Weights of a small mixture-of-experts language model, trained from scratch on English Wikipedia: 10 layers, 47.6M parameters.
Below are experts of layer 4 (counted from 0) of a mixture-of-experts language model. Rows are named router (the router's row for the expert), down (a neuron's output weights, with its number) and show model dimensions 0-63. Each number is 500 + 25 x the weight over its row's rms, rounded and kept within 0 to 999. Numbers have three digits each.
After each expert's rows: a language model's description of what the expert responds to. This comes from a sample of Wikipedia text that the model never trained on.

# expert 6
router:493463506505471535518506489482463464543472462487551474530457532483524474541490532494535492502479513518499473501539531462519518467512517501462506507516504514456504495471504510489496510521537535
down0:538539460499516491516533530483510469510519532534472496533480519494506436499503495477492486458492500458494520497455498496524439499520496479546498496455532465484487476536522511481498525505496511
down1:486499489521512518512519490507505501495541481496479478499511519536512503523503489452490519490456508485456438463527495511487527543531493432497465516482493520473469513545544495495478498497499503
down2:506452500485450501488514467461555490466536508514475489465509488510534502503540480509542495459505492506504473490513526563465503497501506484485460513507507496523507506528508525510464531489495526
down3:464496526510470537510480508503528489433455502471474535493511514475511486465523473464492503454492590492478512500499460461474492491449494514451532470515484466526545548520497475519490461507498485
down4:495517502505529518521514491491485512441467489494538526504488506483530497489490572483473526518476525468543501474489466444445490478516471521492550497505534486516497475507477490498497461508530476
down5:501515545481477510499484481474534491456472494536499548468516537503486504503558518507532515511507528478503468540496496516506536511524513505508456548465487521469488546505459486474533462527530466
down6:537482485462490477515520491477494482548523505530511467485514519544503488549492503488438468486481530555500514519552493569530465525457458463554499477515524519498479478466481494508490515526494503
down7:486511529504474521481472503491523505470474479476460478471482498492454510480508501528523525462520569461515511533485501543505521507492543483488503513471474513531453477520526524529481474539505493
down8:514506491496540494530495497516480505515506508472478514515515461528490495496461513465486489485499441517457486478511495498498498477481443487488517518491499472517478499503483461538459454507458487
down9:552513494475538476483533482505509525519510520522514537528502507540537498527505529492517540499514514459529504556530519543476502504488476522569496508518505515510523478466465480538472561483474459
down10:513502486463430487559502540523494460510472481513480497458483518527501481457493509491452524532466488505495480549492493486531485479490533512525484532507472495526474534457505461502514490509505487
down11:510518500527509497522487507525483554521505535503511502494503490490497524505486515532468506490499470520515515488485507480523501506515469506556490530517516515489458519511490471521500424473508492
down12:558516470482500464520528491506491476515438485502501501507534491494472437489577514488533478524469534517529516481509492496505492499475541473535517528525477506518499491528475491497504520468506547
down13:488474529513474519485456517511471493501525543501520527508454512531441496514491497525512535508478510515495538485497521472560538498486470486496511457513493561508475464483510498516476440483502499
down14:512520496555508489484516483508466484555512518447499542480457467498492514502463480502499488519502474473524525547514477479486510459491495496528547496546520513504474491482458516500528477456521494
It responds to: Relative pronouns, digits, scripts. Relative and subject pronouns who, they, which after a noun; single digits in scores, dates and tables; and non-Latin script characters.

# expert 5
router:483484529528488559520479496499474478519501445478536520502486504488501475555461509480502494501539471496487478512538537488508521468514489467489487499502487487474484522471496524491514511516532503
down0:495500479487488501472527484487510485504511470536527485484476479539472517506527503541440467509473493488518513546555472489502543517518490489454548520552450517490468529530446487513531501521497503
down1:483534496488522460514474539517500479467526486539488509500498533500557490494537485515529516500502474517490445503527502473494518484520506512457473526532529511434503532508497502454509535498513494
down2:495513551549475523455488508474533509521489471511504512492507508515538508522522486491511472504490498492509524490527475537556523514551481544511506502519501507519510470519522543514510497485483512
down3:481502537522512533498467491472499504466475487487494498518503510489503464485469516511539521434502535482489530514512488486503536463444522524483472522478525494477492573531472437516458477489500523
down4:532474508499506550526521501485494456497537485468482488496498508484508482496534475444487549465470475456512529536442546510517514501483533510486540453482447471538564491451451453496443486521514542
down5:487504501520478506508486515495463497476500469528475508504545477502489499496447525561490534500501461539479529445482563491494481460480508448522500495451499485541498501534480495533517525530492455
down6:539529505450529486509526510484520524509522528484487462500541490504538496468480511498545516493515506476516454481474543507538541490512492489481482505514517488478512471503485552509512545486527473
down7:503481487479481487497498450501507470505537503500516493488505492560482524519518547526521505468493486522453506494498485478457540521495480545500474482507516522473513558498501476485493509498495480
down8:504468549464556515488479500470505536485479542500505520534461475513561448494499479493490504498492497474485486507525474489488511498527486466510499534500515466532518514489466519492509477520522496
down9:504497527538520488528485506476491499553451522477473441493517486524490499481497514497475503504496508483528513486485476490497528537471523539475471504526480467486510500498468463492519456483474499
down10:488488466507534491543515491515465488493471502508518487539513483486465541507548502471513494485508477484504481470478502503488524491521527501532547509497524472457489495510527448525500517469452504
down11:456494506500494517475481494474479473498523504484497521465477491477476527474493477545508486539529459494456483559483490496486520477552462507535525520474491527468559504476512505512510488477468515
down12:536545495463529472489532507503477517548468480482492501514490479506489510500481498501566519533487508521533516535512505446470481519500498551457479507492516494532502502457497507498481468528543481
down13:464480495520506521525463458529540488506470461530466464524469481521512495523540527534455515519425503516490544498468495480535517480493539483525501538494484520503446466507507470538503470496542491
down14:527546482479497469519531529488500489514503498464493469516501450525483511515468484522512545508465549486509517516536456521459520510476539503500505492509560471551527490464503486520495529527542478
It responds to: Inner word pieces. Middle pieces of longer words, after the opening fragment and before an ending (Resp-on-se, interp-re-ted, Dep-uty, f-ain-ted).

# expert 8
router:517478475494454499524489540555446457507482465488514518470475478517506492514510477507508496484490485528490526494491503474540511489538486481527569497468495490463458500492492523537507499505537520
down0:486494503497481495464508517512522510511511495468507490495556531454487451498498487497523518497464495502507502503492532497507478508492487477509468555463524480493495442509509480502506538503472527
down1:513517513506466479503494532509495481533480492540474494544462476505507445518470472540500549511512487477492503514503507498477475495504513542513516478506457510464460513514438532519490502494472489
down2:456458515518523506474495477493468498512520474543500518482513520481549546487501543512508519486511532503487504500529511510539461497502513480521562491488512478524453504463490523499487486508499479
down3:524495498507517493494525525503508549506496520483472512515488494544538500494501548466517485520470522535493486499520506515474460485487547519490485517513484519491436484474499494485510488477490491
down4:513500507482542485516513517536511504496516516484481469503518514492467501458450485498516472500535461501469484467486461450518493468470516494503476483506476475526543471500493526515499541476474541
down5:523500485520527530498496487539517484511532497497499527528512467516538528471526497486489516491487497490518495537486483482486513507541551492507474519518462532548470476516507502497530464451471466
down6:465503510508466523495507533539511510529489500492484554529523500472467541516451531522485524464471525493472517492496555493525509553457554454466481486482564469511518511503509497515496475505512437
down7:495481519494568493480479482478500538550498485520527486490507476476473463488456506488469488499549501487460531505545487481506515476538467483484483490496503525496486506493495477469505532506519503
down8:558566452441458466485563526578461494509519513488441512517504527498495516467549468469511505546493510507528493534524515518538531505511508488483508504572527489534480496519471500493532529473520532
down9:495492500477486495510492529493456528495515508493503494493529494467443458467472519531493524452513503458530533516495493543504491511439460484473503515533493494545517490532510522471507526487496497
down10:506474533493504490513498515489489506506525488504478485540505509519489543516474513497491517508496476470534500500488512511491498495451485489448490498471489472481526488502512447534496448538486482
down11:497465512520513480485514478462540511496518482560501496437530483464515500477512540512445479479494487482484476477491508507498479508503521502526508499478496558491503509515554447527506447520482510
down12:469476530542503518486465477444525500518511473488532508505479489499516518495519460468479484497459511483512481493498490563463511519513542510525484544535493511496477489514494493507539491495510482
down13:470491520549484503473496489514501501505456472468505521535519494501519449484465462504459483521470468505511491482469469505507472481487540524516509466479509474518480515485499501453536484451505513
down14:493506497509498480505485483495495454523504562491513522553498497517524489536495502522525511519536489506521505512493474511492487481475508486481513466523459516474526479480496508444485544442499553
It responds to: Digits in dates. Digits of day numbers and years in dates (On 19 December 2015), month names, and fields like Born: and century in biographies.

# expert 9
router:476483509527498529559487494473487452505455491490495474494486502466499498551541492501520487518500495487484497520531529507510533463494510487467509517514469524477548496468491518493478510518500509
down0:506533484485499501459531500520534513495519502478497473550523490533506478487520553508518500478496442499510535538470502462511493517484476506469489521527491560493535489489465477476504523508510485
down1:500498511511455463503511484504469491489456529509498505530503448475492514513526502457471481551491480492524448524496444545490485510493495502524517493482553496514510516498493458473511515508533499
down2:504471504500470513516497477475533498487509519485487501505559483491480484524464480505515535499527508506502527449425572472551507509529541558452521493460514485502517491488461456496506467533518493
down3:527518469472543446504520491503497472515503519506482511500524515536525511476495461508516471507427543494517479528499491551485457471512497524499501471505493498469517514538483519482553522492507505
down4:438466539568533512532475453479523474487485501511531516529521520516529492507477501462495478465521458519502506492428497435498505503523510476503503477478532461532503514496476477512504478454503490
down5:541513509498515479446536494471477458497487455483480508498490461507481438517455511499479494506512487488476502468540482500460481472504501520536530496510515550535497481470465492498535494502478535
down6:499463494526530505499494483473490532499534512509479533496554514525507537477495494489571519525475518501487514501491449563470517482515499481480515531539520509521466540494513506515500533499484509
down7:503503504504476490471535510501457496451537495489510505485499523508506529495536480505495515480505487489498490494504493478483526510529523560501524472512507501501526492503478543490503451487505460
down8:502546492472534485476520518520489481517467498524477517486487522537538518468525476509471505541433547486497466498513470500482548502509467512518534452530479512519474502482541514507485481513478467
down9:461494519476470520484503494482559475467499497517502509476534519512504544488508477505514527467491493496472442518514515511472495510504503503535489461499542494468510517514476532445504573552514480
down10:494492497508510523495516504498484486499488469470531524487573531493505488497488503480477502474512485520525508501478476469508505505466531505490539508522515507545495509507517504477496492530555508
down11:501518485486526483539510513507560442488482488498478489496492521500495472494474521504492515507494512490508525500524564494542478502460470484475476514482487466480495510490494459548504478485541491
down12:465475500526485553534438495521510478460492436461505555485541469491541493499476507509521484498527512532512519513511526516527484513476521575501504486517559481510495500516494519480548486526514531
down13:518511526493501477536523505491493499504495517498503511472493500463489503464500504510474501524493496495571508545507514514517532484503500544445493479507507562464527524492522474497524517496527516
down14:520512499483539465481515483499500500482489520514519531467529541505516507457505480512489477485532501478482500483532485553495475515543442531541523525497521534516542520557470486482502547507456453
It responds to: Section heading markers. Closing == and === of section headings (==Reception==), markdown table dividers, and digits of years in lists and tables.

# expert 2
router:499503517491474516527526494503466500509459495464510465490497532469504503513483525492519494527502474524490465537501500523523539481540530485479517480512483519490495509483508511497478496524527505
down0:493482517538496512519498517484486519498517489495492498466534492453514500476510506476506508484481517484519484502557524495508539523510505429491499508537481451518522483519496491491504493474523507
down1:471493527515495512524534486491519440466488498537513479483478508521529491492512468509486483502510482474480529548503513463496487490475500457483505473501531567485498498496499521517465512533466484
down2:490490506504490500514487487503531536525483513504505510480487474481464483479512469470501499508486491501548519481514529498560486497502518522468490492485509506521488525532528534494559517521503564
down3:505495494520543489454495467502539488483496466506490509518505495516490481480473519477448502484536451504494492482486508506535468480519484469468501479496515467473537478512487492499478562543459486
down4:538544454475521452533570481556443461534556506493488495516504469510506517493516520501480471501517491512491518467494474523504485466506479462492504528521467460446528446524504501522519505515494486
down5:494470491519486499537499496474489516487492472521505484508496488500444516518460528519552473530526519507512521481514513502506460504475539545520455555497513507466446502478468494483493487490489545
down6:514494493446507506514514470487523472489479507493496482519499495503469451478545484453498501479485492500512517510530519481446490488477482522473510518570513513518518504536479520450502511493512505
down7:489505528517532531483482494491489513507489514514501472523503516515489535496549541455474522470539505499509498527508475554473449524482555518507440532509532497467528478518478504504483508498531541
down8:480482477517521489529520489491505505486532504449484491497484506470462485460507491526515519479508521470448511545478506448538500474516544480524495513483483466457471514520504543442494537544467520
down9:542544441447532452468571508545482485499510504466449485515566508506478558495536523452471487457496515515505492455511504525491444527466496494477497445558477494531494543531523463526515449518524499
down10:519508471482522488520521521504470532494496512469445511488477516559499485500510495447539566488493469513487538509509533516494562442511466499489528499487523486471462499466512492491534494486484496
down11:490495490487518484529500519514490522517512477497491507493480523488510506505490483519487545464570530525493495505493530487485563536507509500517485483456520504540483455513517549498509476494519497
down12:508495503490514508552521531496493512483508504508499497515492552504472468548516496467530519454520493529481530521528505493430501441507493481476496538483550515559507494530471473514479492490498487
down13:504512512471491556522506504506468547527471514485508482464514491522548467488466450487484502508534532481509475509470517484493504489493464508516479530463512511470494508528464439501496538495517461
down14:520498513498477484498501472478480503536481537506501517503486515515494466484528475476539480491463477511521491524487487501496534516513502477481522455482494515500513508553519506554483519485481543
It responds to: Of and verb endings. The preposition of after quantity nouns (amount of, sum of, layer of), plus verb endings like -ated, -ised, -ted, and heading line breaks.

# expert 1
router:509506500503488531484492520483503491538484421477510481476470488481529472527470523484531489491498498512491492540519529490515515460540521505489505506508495534487507487451488529498464510527508510
down0:503526489501550482494508538507495510445533508521488486481502505514492491507497499499546479460493518520501521559525469488489514489505532480526506506485521489450501485515545514493501500444479510
down1:489485500524466537455473484467516490478511492478511498502450485443519509482564505538537517548474527506506509516521473506484485483470514476540506497493451482528483503462500501496483544518515511
down2:489486529485529502477502458475458528475523547534489489516511507523502500479526524486516468500451494482489453459536485555497491493486489472512490499450549482473531475471535490497499533545494481
down3:459486542520477522485483486499516477509513495483494521527529537452474547493505505530543497531490501503460524529519507482466511505507489549493496515493536558409506513491468521461486514469501505
down4:545503480467465482514491502490533498542508522538463499507546516529478506477447554509481457505490499524539484514537494494489467558520506524510497524506533504477479511492523467492469535505502520
down5:513478541532451510497442465442578454521473508517499480535488527518504523497534489512531527522532485526502496499521557509468475513496526486508478486520465492479533492471507489497478525460494520
down6:476478541502451523525470478466530499439513495573510471441477473496509479519525440482501452488516517535496519514515523501534500518500543482520456482482505549481523461482533530486473526478507482
down7:495484511538509518476491483481553533534505507477531520512472511503522503489447496481491477506526514480490537502508483511494501469501516485568524496510506428489537478513467467488513474477470481
down8:511513507514483507489499477486460449487499529530517496500471473498496482516523497482486501539498490567497533543509467518531519500488545437474468463503456503454548481448508478495503502496516552
down9:502531471513500474526516511523503509491469483471498509465478532461458479512548453502491504514511472524505531480488519521483526527510498543509500526515503567443479507502533497501504473507532519
down10:498521477440529488506548519505505504510465526516485524492486488495470486486468524468452514445545521509489487542521496458464515518526530488530508460500488491520474525493524509496496458514480527
down11:448465519489480509543499480483500516510521554482518457523480497512517479505508474525475454494489450516503530593478563541509507528517491483500479505499512446466457472525506483558458535474504486
down12:493501466498546483491491460472534485492510541550519534468517446489501507511496466533539482515447529446496445479496487484477534510471509514510475504485500479468486478509491518513506571461489524
down13:504508468500540510474504457496514524531535484518503504510502495524484498520495480503479424497497502525523508488489480514490517449540494477518532479442514485533488452501456489531424520525505528
down14:472463479501451537477486475495539509541496453474486486466500492491485517504516489458495473505505519490494490499521531483501504492465517514483478459502484468551502492502408524504544535539484513
It responds to: Word-final suffixes. Last piece of a multi-token word, usually a noun or adjective ending such as -ical, -ment, -ion, -y (dail-y, Act-or, Depress-ion).